Experts of a small language model: 13 layers, vocabulary 32768.
Below are experts of layer 4 (counted from 0) of a mixture-of-experts language model. Rows are named router (the router's row for the expert) and show model dimensions 64-127. Each number is 500 + 25 x the weight over its row's rms, rounded and kept within 0 to 999. Numbers have three digits each.
After each expert's rows: "mostly gets" lists some tokens that are sent to it at least half of the time; "comes before" lists some tokens at least twice as common just after its tokens as in all text. This comes from a sample of Wikipedia text that the model never trained on. Tokens count by the router's weight.

# expert 19
router:467509541493513501533479500513509444514519505485510511512478529424463507505497481526510488505508506511476542440490515482498495505495514470484483548477540503493493532488485502500497504479533480
mostly gets: "95", "96", "77", "74", "94", "86"
comes before: " |", "–", ",", ")", "\n", ")\n"

# expert 6
router:499549517489497502524497495486521466500501511473485511541465534497489510508529496506506505530492552511465517485519499479488458523562507460524508541531558492513485530492502497480531469464553464
mostly gets: " took", " against", " using", " across", " tells", " joined"
comes before: " the", " a", " his", " her", " their", " him"

# expert 28
router:497549529531560542533492490505492488529529483480472495522478529447489533525497502490461494545478535472490491492528528525488464520552478478545484510515513459520478501461499455506481475522497470
mostly gets: " ft", "–", "×", " m", " cm", " lb"
comes before: " ", "00", "0", " (", "1", "2"

# expert 1
router:505517513509533541540484508526499492487521481500461521520490533475503525515494488506457483521506528500470521496492496479482490489494451511488498501467529516532470536492514407479454484474514494
mostly gets: " Succeeded", "History", "Personal", " MPC", " Total", "See"
comes before: ":", " of", "==\n", "\n", " by", " ==\n"

# expert 4
router:489460535482521486542478518495540500525500506524554514521473516459494516492478495473492496526496525523485502518498490506469513483482491454513488472482515486530508522505512490475494473458504474
mostly gets: " Succeeded", "See", "|---|---|\n", " Votes", " Animalia", " Binomial"
comes before: " ", "|", " \"", " Team", " —", " MPC"

# expert 3
router:468474516502508541513505478493492460529533498498529500529466525476434530507510503516488498513536514492514526456500531508466505497531489470485500506453516462509498502471497490472479490468517463
mostly gets: "]", "}", "I", "SA", ")", "TA"
comes before: " |", " (", ")", " is", " =\n\n", " |\n"

# expert 22
router:506500514492512514516479495488537468535489509491555489523487513470484520514521508516463517528509498499506498514533502522468507484566505458509508554486538480554506533520518486459508478484555479
mostly gets: " Despite", " despite", ",", " (\"", " (", " after"
comes before: " ", " the", " and", " he", " which", " a"

# expert 20
router:461538499509516488544499502519526481523489503489468479536491528519488531514527483486541493522484565536448548492521477481504477488509467491515490528504533465507512518506470462483467498475553460
mostly gets: "===", "==", "):", " =", "====", " :"
comes before: " ", "20", "1", "2", "19", "3"

# expert 30
router:503530492507495534547503488516510493502522496485482533519477519469501521507508488516536485514477564470461510500551503497495517512505482492467476510544530501527489522472498439450535476474538474
mostly gets: "=", "In", "°N", "On", "|", "   "
comes before: " ", "-", " •", " -", " Total", " Born"

# expert 26
router:490479524479501528521459535511506458488519491482485502537469498489467540516505485484506474495503547513505539492536523487492481471513511487508498514473537487512501529471460486484489473460517457
mostly gets: " University", " JPL", " California", " Texas", " Africa", " Cup"
comes before: ",", ".", "\n", ".\n\n", " in", " of"

# expert 24
router:438517545517527497527477532497515464514490520517537446513491549489456517527536503509475502488526510531463479505491477502476474477520474504502513492482518511520485519526499483475459482477539480
mostly gets: " who", " which", " had", " have", " has", " being"
comes before: " a", " the", " been", " was", " be", " an"

# expert 21
router:445495518478521512531520531500498500502506479497517531524460526454457513515483501473473502487495485518456518502527512478488482507485496468474532474514540473558470512509432438499522451526494462
mostly gets: "==", "===", " =\n\n", " \"", "====", " '"
comes before: "|", "-", "=", "The", "born", "19"

# expert 8
router:508470561469528513507496482505524450569499498490529471505482541496486536484541481468482513492504504461507498496543534493472515506526510476471474547515538467505471521517493460509498478476559473
mostly gets: ".\n\n", "===\n", ").\n\n", "\"\n", ".\"\n\n", "\".\n\n"
comes before: "-", "==", "|", "===", " The", "The"

# expert 9
router:459519543460547506547494529547520490526511510479485517532497517487509526506487493545497528509501540471490519521521497460488465475541442480539512502506530504499468536518523472461497489500542476
mostly gets: "19", "20", "18", " going", " fell", " Won"
comes before: ".", " |", "–", "th", "07", "05"

# expert 0
router:416444541521536504509471511494541463525520504499505504535480542496486530525552515473492547547515484439525512496491487501476506499505524497524490500522537466501465545491485478505518473485516493
mostly gets: ".S", " However", " Jr", ".C", ".m", ".A"
comes before: " The", " He", ".", " In", " It", "5"

# expert 13
router:465527505509483522555499536502504466500505516447493496538487533463479534523548459474467484536496533493456541496514464460475496504513480521495483551470527483514500527477493469465500455476515485
mostly gets: " time", " period", " times", " date", " votes", " result"
comes before: " of", ",", " in", " to", ".", ".\n\n"

# expert 2
router:480514518533515556558507503529527505520505463506522478517493534504441545551502472522472498532490516484471504520518472506500482477513438484500497479467541519493504525503473473492453488477537480
mostly gets: " very", " un", " Some", " Clade", " give", "Note"
comes before: "19", "20", "18", "1", "0", "2"

# expert 15
router:488488529504545496501474536501525433518487479495561510532478514502507522500507498510495505522495505510476513496502491454486460485546499460506476524524515446531510531503484492479534447478530452
mostly gets: "″W", "\".", ").", ".\"", "'\n", " (#"
comes before: " ", " —", " +", " L", " W", " ENG"

# expert 29
router:506481498515456536497473483516527488513539500482496501513494510477501532541540487484513501528492572471495545520511487497471497514509480489504497531500504458530495514499474466471465451492508471
mostly gets: " October", " June", " November", " September", " July", " August"
comes before: " ", " —", " —;", " –", " −", " ."

# expert 7
router:492476517516488529517472529512526476539568471498513511507472515484481517513518467509489492505485507494477515498480505500473501490509479477520535484448514489517471521496475493501489478478494477
mostly gets: "э", "SA", "ović", "IT", " Hell", " Jr"
comes before: ",", "\n", " (", ";", "\n\n", "'s"